Below are experts of layer 4 (counted from 0) of a mixture-of-experts language model. Rows are named router (the router's row for the expert), gate (a neuron's input weights, with its number), up (a neuron's input weights, with its number), down (a neuron's output weights, with its number) and show model dimensions 0-255. Each number is 200 + 30 x the weight over its row's rms, rounded and kept within 0 to 999.
After each expert's rows: "gets" lists some tokens that make up at least twice as much of what it gets as of all text. This comes from a sample of Wikipedia text that the model never trained on. Tokens count by the router's weight.

# expert 20
router,206,213,179,214,176,144,227,119,234,229,209,195,187,185,215,221,223,192,205,242,208,223,185,167,234,220,205,198,195,168,225,221,252,215,202,223,271,155,213,164,239,134,205,206,220,211,223,211,237,202,168,144,224,179,242,190,237,187,280,223,223,191,211,172,141,201,228,219,188,111,215,214,184,158,203,219,197,179,221,200,208,179,234,214,194,193,199,247,235,234,170,161,192,203,198,175,219,240,145,180,194,196,199,224,235,238,175,206,213,226,163,227,174,161,189,191,246,195,192,249,185,222,153,215,238,170,176,253,197,281,204,195,215,188,206,235,185,230,155,182,158,202,249,172,221,138,206,164,173,163,229,215,185,210,197,186,184,179,239,202,199,208,189,203,162,205,174,190,182,218,241,162,197,224,187,242,205,171,198,205,221,213,230,183,204,198,126,220,224,201,189,195,195,267,205,164,211,249,243,205,230,166,210,189,196,169,242,162,215,225,196,261,261,181,220,168,253,182,222,184,160,152,237,149,198,190,184,223,187,202,123,234,178,232,171,173,160,253,164,173,173,173,201,237,153,234,166,169,214,165,227,205,196,206,158,229
gate0,263,220,147,206,201,152,220,189,188,176,216,218,188,177,161,196,211,183,194,200,208,110,187,195,208,201,209,216,139,199,128,193,145,141,161,202,199,196,177,209,184,189,216,227,223,191,209,184,224,230,197,198,217,231,200,177,205,155,195,214,224,256,194,128,156,212,216,202,213,166,228,196,244,192,170,152,187,173,210,213,231,200,237,244,188,188,146,221,195,212,190,212,228,239,175,239,236,207,179,233,136,158,176,219,266,163,187,263,210,209,182,192,254,167,213,203,178,127,212,145,179,194,208,264,171,200,247,214,205,169,193,217,257,208,227,179,198,137,181,223,190,172,176,170,193,151,197,213,134,170,159,215,205,176,206,239,127,218,197,195,262,224,185,208,198,246,173,166,188,202,194,167,182,221,242,207,166,190,229,230,159,226,268,196,200,168,219,217,198,225,180,165,177,192,194,232,161,250,198,214,158,184,149,175,177,195,173,226,202,204,180,194,145,148,219,205,250,245,218,198,201,198,202,188,207,205,208,231,240,166,200,261,125,184,263,223,191,197,209,188,205,144,221,217,182,230,180,224,217,206,199,224,218,212,169,207
up0,187,145,180,173,213,191,158,226,230,176,247,199,185,201,202,204,191,194,202,206,173,243,213,166,172,167,174,230,169,194,218,154,189,251,170,202,179,208,210,233,205,206,224,203,180,211,174,219,247,186,170,190,184,205,256,154,203,206,195,202,207,186,218,150,183,134,234,184,203,206,249,197,167,173,163,184,252,177,255,237,193,243,215,223,198,179,179,177,186,191,176,174,194,182,205,264,225,252,201,169,241,181,220,208,201,267,211,245,188,169,187,184,205,174,157,213,160,176,188,211,177,211,197,235,185,231,196,206,154,270,203,170,187,187,193,180,189,235,180,186,211,119,201,164,168,195,208,213,206,223,244,245,206,196,135,239,199,258,200,184,183,136,166,250,187,190,162,191,147,178,216,167,147,171,234,220,228,186,265,201,159,246,195,192,170,145,120,213,180,182,157,215,144,211,190,207,185,185,188,173,225,261,204,223,189,201,169,174,217,208,211,210,249,169,190,247,229,166,188,203,197,147,208,210,195,223,189,146,193,185,206,187,134,220,116,158,163,238,201,185,203,203,209,146,244,206,156,231,212,134,174,179,194,230,173,161
down0,205,203,114,251,220,193,187,264,173,237,225,174,240,200,220,204,237,221,251,153,202,209,187,175,167,189,215,160,176,217,262,241,192,168,205,204,215,208,212,185,201,201,183,214,182,192,190,223,172,204,167,219,196,221,245,205,150,229,233,223,183,202,191,198,203,224,177,201,185,192,177,217,171,151,219,220,196,163,160,181,204,211,219,210,192,262,154,210,212,226,203,188,166,187,196,191,240,225,221,211,213,214,192,245,197,210,182,168,214,146,147,258,237,166,174,265,218,187,142,261,199,154,179,243,177,145,194,204,226,160,198,200,180,177,187,180,188,238,222,152,198,183,201,188,217,212,193,207,184,113,256,207,169,206,187,228,228,187,212,258,183,164,207,222,171,188,227,168,219,165,183,137,198,224,218,214,254,206,169,254,171,247,223,209,212,154,231,222,177,253,166,137,213,194,237,213,158,236,213,192,241,210,235,190,168,204,210,212,223,212,207,231,157,213,205,238,170,188,222,201,193,188,171,225,118,175,236,165,234,211,203,178,197,188,191,207,230,189,150,169,154,174,209,165,142,234,215,189,139,244,142,172,221,199,181,114
gets: "\n", "1", "2", "-", "3", "4"

# expert 23
router,271,170,194,185,205,160,184,169,240,226,179,184,208,213,196,212,223,198,159,209,209,220,209,218,245,194,198,186,182,134,215,219,171,157,229,166,191,183,215,210,218,193,200,214,204,219,171,249,216,179,223,155,158,189,201,133,207,163,210,172,196,162,173,187,211,159,192,234,191,213,208,219,227,190,194,175,216,208,204,179,216,164,230,200,210,233,248,223,190,232,159,209,162,232,231,155,240,163,220,143,185,168,163,226,203,141,181,107,168,259,193,192,168,188,203,196,221,175,235,238,248,200,168,232,245,244,178,200,214,201,208,214,158,138,234,198,137,181,239,159,171,240,232,183,230,158,204,151,232,202,210,217,197,214,247,207,217,142,269,188,245,232,174,144,209,257,175,214,171,185,185,231,182,196,217,230,251,222,232,209,197,167,215,187,192,199,211,199,178,202,188,234,226,258,271,208,204,151,171,156,206,173,168,171,248,182,172,143,220,201,255,230,250,219,153,237,214,195,183,151,166,187,213,142,213,193,193,229,173,181,197,188,170,214,233,208,234,229,188,189,189,195,231,229,230,229,216,171,177,204,169,184,148,190,268,183
gate0,196,210,184,209,208,225,204,199,190,198,163,201,197,174,179,199,212,181,187,227,231,171,189,186,209,258,214,207,198,192,181,219,242,160,231,169,196,207,210,233,191,190,187,236,226,166,247,240,198,202,214,194,254,207,235,209,151,210,175,202,218,230,197,231,199,190,190,184,235,211,261,140,200,171,201,238,181,254,177,158,159,180,235,207,164,165,205,185,251,225,192,182,171,149,178,179,226,188,254,160,214,235,133,167,232,196,184,195,189,210,173,231,156,168,215,204,158,186,157,160,191,195,190,201,275,174,152,186,227,207,203,279,209,213,216,172,198,180,208,232,173,220,212,179,180,149,133,168,206,172,96,226,200,227,234,213,225,190,262,192,207,232,208,194,236,226,209,169,227,192,210,167,187,112,173,171,203,179,212,210,204,226,234,105,140,195,205,202,228,188,163,216,194,206,219,196,210,252,218,195,168,240,218,227,180,168,208,162,223,170,163,232,191,161,214,199,169,218,179,217,143,158,214,144,178,205,180,222,162,186,215,210,203,195,136,155,158,224,224,192,197,275,207,206,192,218,170,158,223,216,254,266,186,152,202,209
up0,252,216,256,227,208,198,259,194,262,179,164,229,173,182,199,203,223,268,213,187,166,209,186,187,214,170,196,185,172,169,173,225,121,194,208,193,196,203,194,180,185,245,245,197,151,107,232,253,202,260,181,157,205,212,209,235,201,213,146,195,185,259,175,167,188,214,174,173,163,271,233,208,192,205,212,176,172,218,205,158,188,204,190,222,194,216,232,208,215,223,152,186,179,227,138,172,234,192,199,169,178,247,169,198,175,274,216,156,173,176,172,197,211,206,213,189,218,248,242,223,232,197,220,191,191,185,209,191,183,219,244,207,158,230,191,228,203,196,204,166,205,212,233,209,211,172,195,211,236,175,178,236,193,228,204,237,175,197,185,191,226,214,151,153,212,267,212,173,114,231,193,192,187,199,204,188,214,189,209,230,221,186,227,169,227,254,199,189,181,239,155,258,204,244,227,172,235,169,167,197,176,190,206,187,238,194,274,190,213,180,209,190,186,228,166,201,252,204,174,197,189,202,225,133,197,162,141,193,144,193,220,177,236,187,165,212,207,248,272,184,156,241,176,201,224,201,211,223,161,248,217,227,170,168,173,161
down0,194,208,186,213,187,165,182,255,183,185,147,178,271,210,221,209,178,161,197,181,239,145,220,171,170,270,184,240,170,209,137,169,170,231,173,174,245,223,213,165,238,165,219,189,269,191,220,180,143,153,197,185,203,217,153,212,197,162,191,215,145,187,192,201,185,231,227,197,186,196,206,186,207,190,136,190,205,183,158,199,163,189,213,198,234,172,189,239,194,187,178,215,241,181,147,227,230,210,200,177,227,254,195,204,175,243,150,168,217,206,188,216,143,264,189,186,194,218,222,160,189,190,190,222,170,215,193,135,229,163,239,186,155,188,156,200,263,214,198,250,226,177,232,187,265,117,189,245,169,198,135,198,185,234,192,204,241,190,189,188,179,238,191,188,190,199,192,210,190,207,183,219,232,181,218,206,236,185,191,207,203,225,239,190,175,204,250,223,215,244,217,230,208,242,182,246,163,192,203,222,185,213,186,222,190,216,172,169,232,135,202,184,199,241,169,187,243,246,212,190,183,196,274,177,139,222,163,188,144,209,237,221,187,229,181,209,187,195,232,261,213,196,221,208,194,196,143,173,238,224,216,274,189,187,251,189
gets: " |", "\n", "–", ":", "2", "|"

# expert 13
router,209,169,175,179,197,232,130,190,162,199,234,197,230,252,177,239,152,212,153,187,225,209,190,195,206,247,207,213,186,206,204,189,163,216,223,130,176,190,218,232,188,243,207,248,234,209,164,219,227,150,232,184,174,214,170,212,230,159,205,210,230,146,141,145,204,198,180,189,219,161,218,207,194,165,225,172,187,192,183,197,222,225,250,202,183,212,132,137,197,243,208,184,190,233,233,187,193,201,138,154,227,183,233,153,166,215,180,223,201,183,218,199,228,191,203,219,245,157,190,259,228,210,167,213,152,152,162,215,237,186,268,224,198,170,146,202,205,236,208,239,210,186,213,222,214,238,203,194,202,155,199,162,182,203,232,233,240,218,184,159,171,203,249,212,204,199,172,167,221,221,250,274,167,230,233,204,226,163,196,230,203,167,195,170,210,158,281,244,161,211,158,214,218,198,274,221,233,157,198,211,253,184,234,176,234,185,179,182,189,193,181,185,240,202,177,197,233,183,226,164,198,163,196,182,192,207,196,140,182,191,203,166,158,193,202,223,264,255,190,173,144,160,231,228,195,240,257,233,202,183,209,208,181,187,218,218
gate0,195,214,198,225,226,237,216,176,200,211,175,171,189,211,190,206,191,174,196,139,232,183,240,246,218,149,200,260,147,212,198,261,189,141,223,227,186,157,223,183,264,224,254,214,213,195,213,269,188,276,141,197,228,191,217,195,209,153,141,254,187,190,256,168,200,178,190,215,171,244,198,179,241,163,181,175,205,184,223,201,211,189,149,214,149,269,192,197,192,274,196,181,227,201,218,199,198,203,209,234,204,181,196,213,237,179,212,236,141,156,198,196,188,135,197,181,153,207,218,188,180,196,183,198,202,215,174,195,194,269,251,185,162,202,203,174,200,156,226,207,164,243,205,127,213,159,202,165,223,221,207,185,180,218,232,236,184,173,275,165,217,211,156,137,182,222,210,188,125,244,177,197,203,183,179,170,194,197,204,209,155,237,228,218,192,236,192,263,192,200,179,211,172,206,217,144,158,166,233,236,230,237,182,200,201,182,175,198,157,206,175,200,166,243,242,214,175,228,209,186,218,184,137,167,207,233,229,189,173,229,193,187,190,234,178,207,194,243,199,239,253,204,185,166,207,203,177,217,225,208,212,210,180,265,210,211
up0,221,276,191,207,233,235,220,182,187,156,135,206,210,220,209,208,202,232,188,287,228,210,230,205,187,155,213,205,176,200,219,204,241,187,177,204,156,215,247,215,192,214,249,192,207,221,226,186,141,239,176,215,187,168,213,183,204,215,204,170,217,244,176,170,170,191,226,171,263,176,170,234,169,152,170,205,218,214,249,274,175,174,199,264,158,269,189,188,206,202,230,182,244,197,274,249,189,147,216,221,202,183,189,230,206,133,216,228,148,174,207,191,194,193,221,177,239,165,206,168,209,184,213,214,215,171,242,164,231,142,191,192,207,206,235,183,178,213,215,193,221,235,192,208,238,208,219,234,242,195,203,255,149,186,215,233,131,202,160,192,305,208,175,165,171,236,192,205,150,184,199,149,170,231,193,184,226,226,185,208,258,229,178,167,214,257,235,189,226,215,230,202,192,189,213,205,224,175,163,178,201,182,239,215,171,240,154,188,239,186,202,130,192,229,246,218,207,212,178,197,239,161,234,251,214,153,200,241,189,225,224,190,206,199,182,214,162,175,182,230,229,199,188,186,188,206,236,188,221,192,204,210,214,258,223,200
down0,188,232,215,213,227,186,183,149,186,202,199,178,254,216,149,249,170,218,179,262,271,199,184,164,245,228,166,188,217,274,208,206,206,170,174,143,253,174,206,145,159,180,185,142,191,203,164,183,198,203,166,146,179,234,190,204,180,156,188,148,187,181,220,194,190,180,174,185,236,245,178,240,124,196,238,185,221,165,193,212,197,220,243,215,170,221,146,215,222,214,200,229,189,183,181,155,217,199,204,174,209,213,183,160,193,220,172,205,180,173,180,208,220,200,181,254,197,161,136,177,253,201,283,190,197,194,236,154,226,226,200,134,160,189,229,186,184,238,224,177,120,164,179,221,212,187,161,235,216,200,203,200,202,184,220,280,190,142,190,214,218,170,182,168,213,223,217,215,170,219,205,238,216,191,209,278,229,177,214,235,214,217,173,195,246,193,237,205,163,200,220,223,212,191,237,193,197,257,196,243,198,173,187,202,194,154,210,175,171,212,214,209,208,236,214,181,220,187,204,157,178,191,188,164,165,220,190,241,195,190,122,204,191,186,271,213,202,183,180,183,172,212,245,240,220,228,263,173,176,189,180,176,153,233,223,198
gets: " |", ":", " ", ".", ")", ";"

# expert 19
router,204,220,215,202,233,243,209,227,154,246,184,253,227,171,184,190,261,224,171,210,147,187,250,181,168,218,209,246,178,222,206,188,237,249,163,175,223,207,203,175,186,192,261,203,205,200,218,188,252,266,176,228,174,262,191,163,181,160,199,219,199,205,211,179,163,234,182,211,183,192,240,144,195,194,191,133,181,230,220,229,246,196,176,207,252,174,242,144,161,181,211,202,194,219,203,250,192,193,211,203,211,180,196,201,141,126,201,185,234,224,161,229,233,182,228,267,200,208,175,215,170,189,181,195,172,267,214,223,220,237,194,237,182,161,236,189,174,143,162,193,220,150,207,191,201,225,133,243,185,153,200,223,242,168,236,174,221,162,237,221,219,202,200,223,244,185,238,209,221,182,220,237,230,205,195,200,238,221,222,224,192,185,194,202,151,183,212,209,200,205,187,176,156,186,207,231,192,173,261,237,202,239,223,235,196,190,222,229,192,183,208,198,208,191,180,166,205,239,217,175,193,244,216,195,196,176,121,205,175,266,228,172,256,177,174,159,174,212,213,251,252,234,174,167,197,178,188,267,226,205,243,200,136,156,189,169
gate0,223,210,175,201,193,235,205,237,204,270,175,154,200,171,179,197,245,244,176,196,175,143,218,205,175,255,200,221,123,276,178,172,154,239,170,181,170,253,134,180,199,186,244,219,185,229,219,171,221,260,198,219,220,205,220,239,219,235,217,165,179,229,165,199,174,165,177,223,227,220,255,201,150,213,227,160,219,204,193,213,204,186,213,272,223,178,229,165,201,229,243,230,218,225,249,215,201,172,203,177,178,177,186,191,165,189,174,237,234,197,191,225,276,159,213,227,206,232,188,181,189,201,263,155,219,234,233,216,228,185,250,217,229,204,248,231,165,139,197,138,235,189,188,183,175,198,176,238,234,191,235,241,228,199,224,197,261,147,193,190,201,220,154,195,220,206,198,141,217,205,254,217,215,182,186,184,215,224,247,219,219,149,256,210,256,239,250,164,178,219,182,213,214,199,203,212,241,144,205,178,172,187,179,217,208,196,200,216,219,188,226,203,184,201,182,209,212,198,212,152,226,157,179,216,215,188,194,197,165,215,172,177,154,165,183,186,166,235,180,232,239,196,177,177,272,225,206,218,167,165,246,243,188,190,194,172
up0,177,183,169,184,206,193,197,194,148,232,216,118,185,185,226,206,187,203,197,227,146,197,221,139,198,265,201,194,178,208,198,223,252,223,225,180,193,203,264,238,189,184,211,245,244,230,219,230,245,181,220,178,209,183,210,158,197,173,194,264,137,200,214,175,180,179,247,188,287,209,190,189,231,139,177,183,150,240,198,158,205,218,247,221,192,159,210,240,221,203,208,173,191,192,183,182,247,199,188,178,177,208,180,198,169,195,140,218,165,224,137,226,253,234,155,180,201,206,202,211,203,183,213,220,177,185,186,136,187,221,167,206,168,113,205,241,158,145,151,179,209,191,221,185,194,196,214,200,175,211,218,214,186,171,166,189,229,143,240,161,233,141,230,221,253,221,152,192,233,229,198,167,190,212,201,153,178,195,193,145,186,209,171,229,184,223,175,185,211,166,276,200,189,237,246,176,242,189,216,207,218,178,214,214,166,191,185,148,270,199,218,249,205,192,184,171,207,181,208,182,167,177,211,183,188,177,207,211,171,184,242,190,174,175,178,192,161,183,251,231,176,201,223,213,185,229,256,189,195,211,261,194,156,256,188,169
down0,198,233,165,217,283,217,204,270,261,227,190,222,201,210,222,195,192,187,155,182,181,191,161,220,210,156,185,176,226,190,165,236,162,202,233,223,197,251,120,185,191,220,198,161,200,168,225,225,170,195,210,245,147,215,216,228,248,238,221,207,228,168,205,257,225,177,183,218,206,204,220,210,161,257,220,274,253,197,165,238,236,145,194,193,165,190,214,218,176,220,238,203,155,179,239,211,217,216,245,167,195,216,220,201,188,176,180,185,214,153,225,172,110,168,243,154,200,239,198,191,207,196,182,185,220,265,226,279,243,159,205,190,199,222,223,220,206,212,212,193,191,212,197,216,274,200,216,195,205,197,180,165,235,222,197,206,143,211,160,205,193,215,166,221,208,227,195,203,182,206,215,232,209,192,155,203,239,193,204,242,185,191,211,177,200,213,233,223,205,172,165,188,228,166,169,206,143,229,167,216,171,268,194,211,216,189,166,202,163,245,220,167,172,184,219,235,188,171,209,209,167,164,144,210,164,256,195,159,244,251,167,213,204,215,227,238,266,241,164,197,144,200,242,162,203,185,193,197,184,192,172,238,237,238,210,196
gets: ",", " and", " to", ";", " or", " by"

# expert 6
router,176,221,225,238,184,251,230,213,183,201,200,139,222,156,198,191,212,228,194,208,256,148,231,159,160,205,228,171,202,209,238,190,192,231,189,172,203,212,154,239,190,205,221,169,202,207,227,163,241,209,212,209,232,183,171,169,243,215,202,149,182,213,157,184,168,158,218,180,204,209,216,176,210,272,194,178,218,250,206,207,258,166,249,227,163,194,211,161,207,141,198,225,225,152,211,214,171,177,162,156,217,146,207,166,189,169,202,191,193,216,229,275,233,189,284,227,180,176,178,181,235,178,182,211,215,235,155,138,221,176,172,225,191,188,195,193,224,208,185,213,243,183,171,182,168,193,197,251,221,192,183,214,206,189,236,152,227,178,214,169,211,221,241,176,219,232,217,204,248,220,202,218,164,216,217,166,198,198,232,195,206,186,206,176,193,180,244,172,198,209,143,191,226,128,162,198,237,228,163,178,157,240,171,177,151,260,169,228,218,169,222,235,131,184,239,165,218,230,203,184,176,206,147,231,219,171,196,153,176,130,181,209,217,192,158,161,189,178,262,256,235,280,201,196,205,197,233,241,180,170,237,208,197,204,185,226
gate0,240,174,192,212,192,229,262,205,177,241,183,179,168,208,202,148,138,201,175,186,200,212,209,188,135,182,242,193,183,188,174,196,167,223,186,149,195,181,192,216,223,254,192,206,126,199,220,179,175,188,224,211,243,182,189,225,202,164,149,202,157,210,200,220,210,196,186,135,229,170,201,232,193,216,203,242,148,153,220,152,162,186,166,228,147,189,159,182,221,226,214,223,188,164,168,162,145,197,225,189,242,198,200,200,162,216,227,180,197,169,215,187,206,176,224,192,245,173,179,184,156,152,208,238,250,227,224,240,247,147,265,159,209,233,177,173,185,232,174,179,252,202,219,168,258,224,177,205,244,178,233,237,205,210,186,242,214,211,154,217,204,181,189,223,187,201,209,226,171,173,207,193,166,206,129,168,214,206,203,211,220,172,195,212,194,126,168,164,221,184,176,214,183,228,159,176,218,176,200,135,156,179,124,155,245,167,211,206,176,180,171,190,185,280,238,194,121,183,217,168,200,212,191,178,244,182,217,253,194,227,230,199,156,201,265,141,225,224,169,181,202,154,209,203,195,202,214,182,206,166,207,201,202,204,229,173
up0,190,175,178,172,175,139,194,214,164,141,198,182,206,231,276,148,197,216,144,177,256,163,172,193,190,177,207,177,211,176,189,173,227,210,168,188,258,168,183,223,180,194,223,205,232,164,161,185,212,260,126,187,163,214,201,199,239,255,161,209,179,231,217,220,235,159,216,221,208,181,227,200,203,195,181,125,197,187,206,199,217,208,217,167,195,199,239,214,183,136,218,249,200,184,266,224,161,150,177,224,213,166,211,193,170,212,187,125,207,192,226,191,223,184,181,221,160,222,225,195,154,260,224,202,179,209,250,180,208,211,220,178,131,213,174,167,218,230,162,195,259,191,233,183,198,198,181,175,232,146,227,250,172,191,211,222,195,257,215,162,202,175,206,158,145,174,174,216,150,154,212,210,213,181,271,161,197,154,217,246,230,190,217,155,170,205,217,222,189,197,209,237,136,244,165,165,226,211,185,204,188,204,202,235,171,219,219,194,158,189,169,169,199,191,184,129,219,222,190,208,223,217,221,252,148,213,194,224,170,174,214,193,208,242,218,171,233,239,209,192,186,190,192,225,232,177,190,195,193,186,132,228,163,224,227,161
down0,253,207,218,236,179,177,192,157,225,182,223,188,196,178,195,249,209,190,226,200,249,165,181,189,191,205,163,213,200,239,204,203,225,179,206,174,163,158,173,221,226,174,211,227,244,165,189,233,256,183,165,217,220,206,237,232,251,162,217,173,176,220,184,236,193,134,181,192,173,202,180,201,205,196,250,158,162,234,193,185,208,237,193,222,164,207,175,207,198,150,243,191,218,214,242,237,209,257,239,246,237,190,210,226,191,219,179,169,188,185,218,203,226,161,220,206,144,246,204,194,172,238,230,198,154,224,149,237,200,248,222,184,219,250,197,180,199,209,235,220,195,207,236,224,162,209,168,255,202,160,197,224,193,241,249,204,245,213,220,196,155,209,218,146,214,206,159,210,243,191,174,152,183,261,237,163,155,223,222,141,163,158,159,182,192,203,210,246,187,215,183,212,166,237,196,171,237,158,194,266,207,174,226,224,168,254,185,274,193,133,215,239,246,151,195,245,263,250,181,162,217,207,189,238,167,170,168,211,175,194,163,228,228,215,168,206,206,181,209,181,175,257,153,235,182,239,236,207,234,181,195,240,169,205,217,206
gets: ".", ",", " in", " of", "\n", " on"

# expert 2
router,186,235,199,201,211,180,193,169,203,239,168,159,235,252,199,244,281,252,220,266,240,236,188,251,239,179,177,158,179,146,180,260,214,210,214,219,212,173,210,156,256,186,211,226,253,196,180,226,152,175,215,194,189,182,182,238,192,218,246,255,251,196,196,229,215,197,225,218,214,227,132,215,167,200,171,197,209,146,194,161,163,193,220,142,166,255,145,143,162,222,179,232,166,190,196,164,192,198,175,223,233,203,242,248,171,220,161,223,260,164,150,223,180,180,213,216,182,231,229,215,149,252,174,180,165,220,185,203,223,199,213,175,162,234,226,204,182,167,196,199,185,206,209,234,238,189,184,224,217,170,236,204,204,252,207,239,147,194,191,200,153,188,158,182,244,167,199,193,147,201,170,190,221,174,153,167,204,194,228,236,272,194,165,164,244,226,175,223,164,184,183,205,221,222,215,171,217,182,168,236,200,206,192,207,199,221,206,194,193,213,195,176,249,219,200,236,169,149,235,209,165,183,170,225,155,180,218,162,181,235,239,217,191,142,210,243,206,220,203,212,161,179,210,157,200,232,176,146,211,202,212,225,187,144,207,189
gate0,148,193,160,217,199,206,181,196,147,167,167,199,171,256,231,177,183,226,183,147,161,146,197,174,158,180,190,167,250,201,156,217,171,173,228,234,180,152,211,163,221,208,169,176,216,211,184,201,152,193,235,202,211,214,160,190,159,160,162,186,208,139,221,192,202,232,184,186,205,214,187,151,187,163,181,165,214,232,156,150,166,265,199,168,205,225,217,189,152,127,203,213,174,201,206,182,187,218,225,220,194,177,224,235,233,165,141,215,203,202,235,221,236,218,229,174,241,211,199,194,158,217,216,210,205,234,205,165,156,150,215,199,160,210,174,188,267,198,236,170,225,259,168,175,169,195,199,220,163,230,188,128,191,229,234,180,234,243,169,194,207,239,190,171,199,228,173,250,197,236,197,201,178,240,195,135,198,144,187,171,203,194,149,240,161,149,216,190,147,215,254,171,164,215,229,213,164,212,180,244,173,212,187,193,230,186,241,133,180,195,238,160,236,241,239,207,178,202,187,151,217,275,251,204,153,200,197,188,211,180,198,241,218,175,216,205,177,156,173,210,217,177,162,190,232,207,187,159,187,188,168,222,188,199,193,152
up0,124,256,221,167,222,185,204,176,206,175,211,241,187,189,213,169,210,191,218,224,210,228,166,252,230,261,250,256,178,199,221,191,228,254,190,226,205,182,204,230,184,156,191,227,230,198,207,222,193,198,200,179,161,152,191,153,237,213,183,229,223,230,212,240,171,184,190,182,202,242,256,187,222,162,220,173,205,141,243,185,239,185,226,189,190,233,170,200,241,242,196,210,222,210,203,193,199,181,205,210,201,266,201,200,185,239,236,201,184,175,161,199,171,211,192,220,189,181,190,212,273,232,155,200,210,235,223,256,167,196,197,173,210,172,173,298,200,226,218,178,196,145,195,220,200,198,206,203,222,158,197,213,244,180,229,206,212,192,169,211,160,197,144,215,187,197,210,224,196,194,251,194,204,181,188,230,250,225,164,236,116,143,227,209,217,234,204,215,217,208,203,284,258,217,164,180,224,212,222,233,206,256,199,226,243,178,212,220,273,208,196,226,189,211,197,214,242,194,223,225,102,161,182,199,213,205,151,199,181,244,206,231,182,207,188,191,265,258,182,188,230,212,209,199,178,209,194,216,155,147,164,140,193,187,164,240
down0,242,212,201,207,193,178,177,177,202,218,169,227,165,215,197,144,164,173,206,225,193,177,157,207,241,227,220,183,199,175,177,216,249,182,227,186,170,197,155,140,192,204,183,211,200,173,248,208,231,179,247,173,205,198,204,199,171,175,192,195,193,181,187,240,207,160,201,198,222,257,188,232,208,228,172,201,212,247,205,202,204,178,219,181,199,190,203,211,239,169,182,226,243,170,147,223,241,159,170,156,203,196,224,230,209,228,164,179,135,222,148,178,216,215,239,251,308,161,246,168,195,240,202,202,210,202,211,157,178,197,194,199,248,164,198,190,227,148,190,163,191,275,242,202,227,161,198,252,162,183,185,234,188,232,199,176,199,224,169,255,202,144,166,227,201,209,174,241,202,195,193,179,258,241,200,106,188,185,209,154,214,160,235,239,222,225,146,201,194,252,220,189,287,171,188,197,208,221,118,237,206,202,177,176,180,245,186,216,211,215,250,182,155,181,213,207,202,233,172,180,266,137,231,228,177,215,226,192,230,213,194,190,244,196,158,210,217,202,229,206,147,229,228,197,171,211,180,194,243,206,201,217,216,237,207,182
gets: " |", "2", "1", "0", "3", "4"

# expert 10
router,216,153,192,141,233,238,199,215,188,212,206,205,224,157,231,229,183,169,199,206,253,219,195,126,145,185,197,177,173,219,240,195,231,205,206,188,168,241,205,154,196,171,259,218,182,211,173,211,173,209,176,258,183,174,211,200,217,169,153,237,212,181,253,214,205,184,240,238,267,186,241,164,138,237,201,232,227,203,214,180,176,150,247,184,212,185,189,194,202,205,205,224,149,236,230,218,224,229,232,194,229,219,201,146,196,215,241,177,166,191,165,210,182,187,203,228,239,162,146,200,179,156,138,230,206,240,164,209,178,222,218,205,212,244,216,146,191,234,164,229,163,223,187,188,218,181,201,214,169,227,189,211,202,220,192,207,154,215,196,229,193,184,211,202,237,199,190,191,183,148,241,212,195,166,155,195,199,120,256,149,161,169,136,196,206,209,167,218,191,199,169,201,205,181,220,209,212,230,183,150,260,242,187,164,226,179,235,185,168,228,240,172,249,182,180,277,203,176,193,157,149,260,192,201,174,203,183,251,175,175,209,159,187,139,202,186,172,205,223,165,230,135,152,216,151,224,207,197,179,228,215,172,175,198,202,154
gate0,183,241,211,258,160,197,254,214,214,150,175,134,250,218,128,200,177,206,181,205,205,157,199,175,151,221,212,191,186,191,199,228,186,216,186,211,190,223,161,256,200,221,197,126,216,184,214,212,172,265,195,196,180,171,203,197,203,224,168,184,163,277,209,250,160,195,194,154,246,223,197,216,232,170,209,214,200,195,200,214,215,221,188,279,200,192,239,196,213,202,233,180,274,184,148,264,266,204,240,254,251,198,147,231,220,220,210,213,189,214,212,218,192,214,191,152,164,222,256,160,207,162,221,211,222,116,227,160,180,174,261,224,201,201,220,189,193,215,222,204,224,222,214,188,224,211,249,213,194,236,240,188,154,184,153,169,216,190,228,206,198,194,180,219,190,210,188,194,227,214,193,175,147,224,206,192,210,131,179,163,232,209,203,218,199,190,191,201,243,199,170,172,204,183,173,142,177,205,190,214,222,191,218,231,199,220,152,172,232,247,211,193,165,195,244,160,219,231,202,229,196,221,170,181,205,190,266,231,203,205,226,191,207,249,185,157,151,162,269,227,184,231,205,144,267,173,249,233,199,201,213,201,218,213,212,196
up0,247,260,186,253,217,217,248,200,211,142,216,144,257,229,172,214,117,183,190,209,254,151,173,195,186,220,165,198,180,158,237,238,240,197,231,213,189,241,136,229,192,173,215,165,220,132,186,182,151,229,197,214,226,186,170,160,208,197,138,180,154,229,220,247,202,189,237,174,223,178,187,222,244,172,150,213,237,213,188,226,211,212,219,196,179,214,192,190,158,200,256,193,220,164,187,203,267,204,251,246,222,218,197,195,227,181,185,168,174,214,215,236,191,208,180,174,151,184,191,181,223,177,204,241,206,191,211,181,190,209,237,217,236,231,174,157,193,218,207,223,244,240,139,173,212,221,208,270,184,205,211,221,130,229,204,205,202,207,214,156,171,147,169,179,176,203,282,185,194,192,197,187,209,201,185,219,201,137,212,134,185,197,180,166,213,202,180,222,193,223,177,206,211,123,164,120,234,229,170,198,225,216,194,203,199,187,218,214,191,215,224,179,185,211,179,214,180,218,215,207,173,222,151,171,164,201,201,223,218,181,209,218,248,225,160,163,220,146,274,249,223,214,173,209,201,220,201,140,212,235,201,200,216,228,223,198
down0,212,275,256,217,218,199,168,220,208,175,182,194,218,182,199,260,187,221,214,206,223,258,131,185,173,179,231,202,192,188,239,172,197,208,192,175,211,245,195,205,192,179,209,187,268,242,197,104,167,220,270,235,261,145,219,169,200,211,148,185,221,148,172,214,190,231,249,186,209,184,203,185,216,216,203,245,189,169,217,192,216,208,227,177,206,208,206,176,157,208,192,228,143,177,226,260,208,204,182,241,208,245,246,165,222,163,255,179,231,246,147,227,170,218,261,217,214,189,220,239,234,225,190,239,182,229,193,192,146,218,210,216,233,180,180,197,229,278,220,208,225,225,203,202,161,202,209,220,142,167,175,208,179,202,198,208,217,156,202,222,193,232,208,216,230,144,177,216,209,170,213,219,233,183,191,202,189,196,248,250,203,215,155,245,229,222,178,178,184,193,158,211,151,164,180,170,202,213,180,165,228,196,195,220,202,257,192,199,136,215,249,208,196,158,234,189,185,190,153,235,189,248,163,177,198,195,197,241,254,182,205,194,187,170,135,167,123,170,195,181,176,165,182,190,173,186,232,215,197,229,180,220,172,222,243,176
gets: "\n", " |", "-", "|", ".", ")"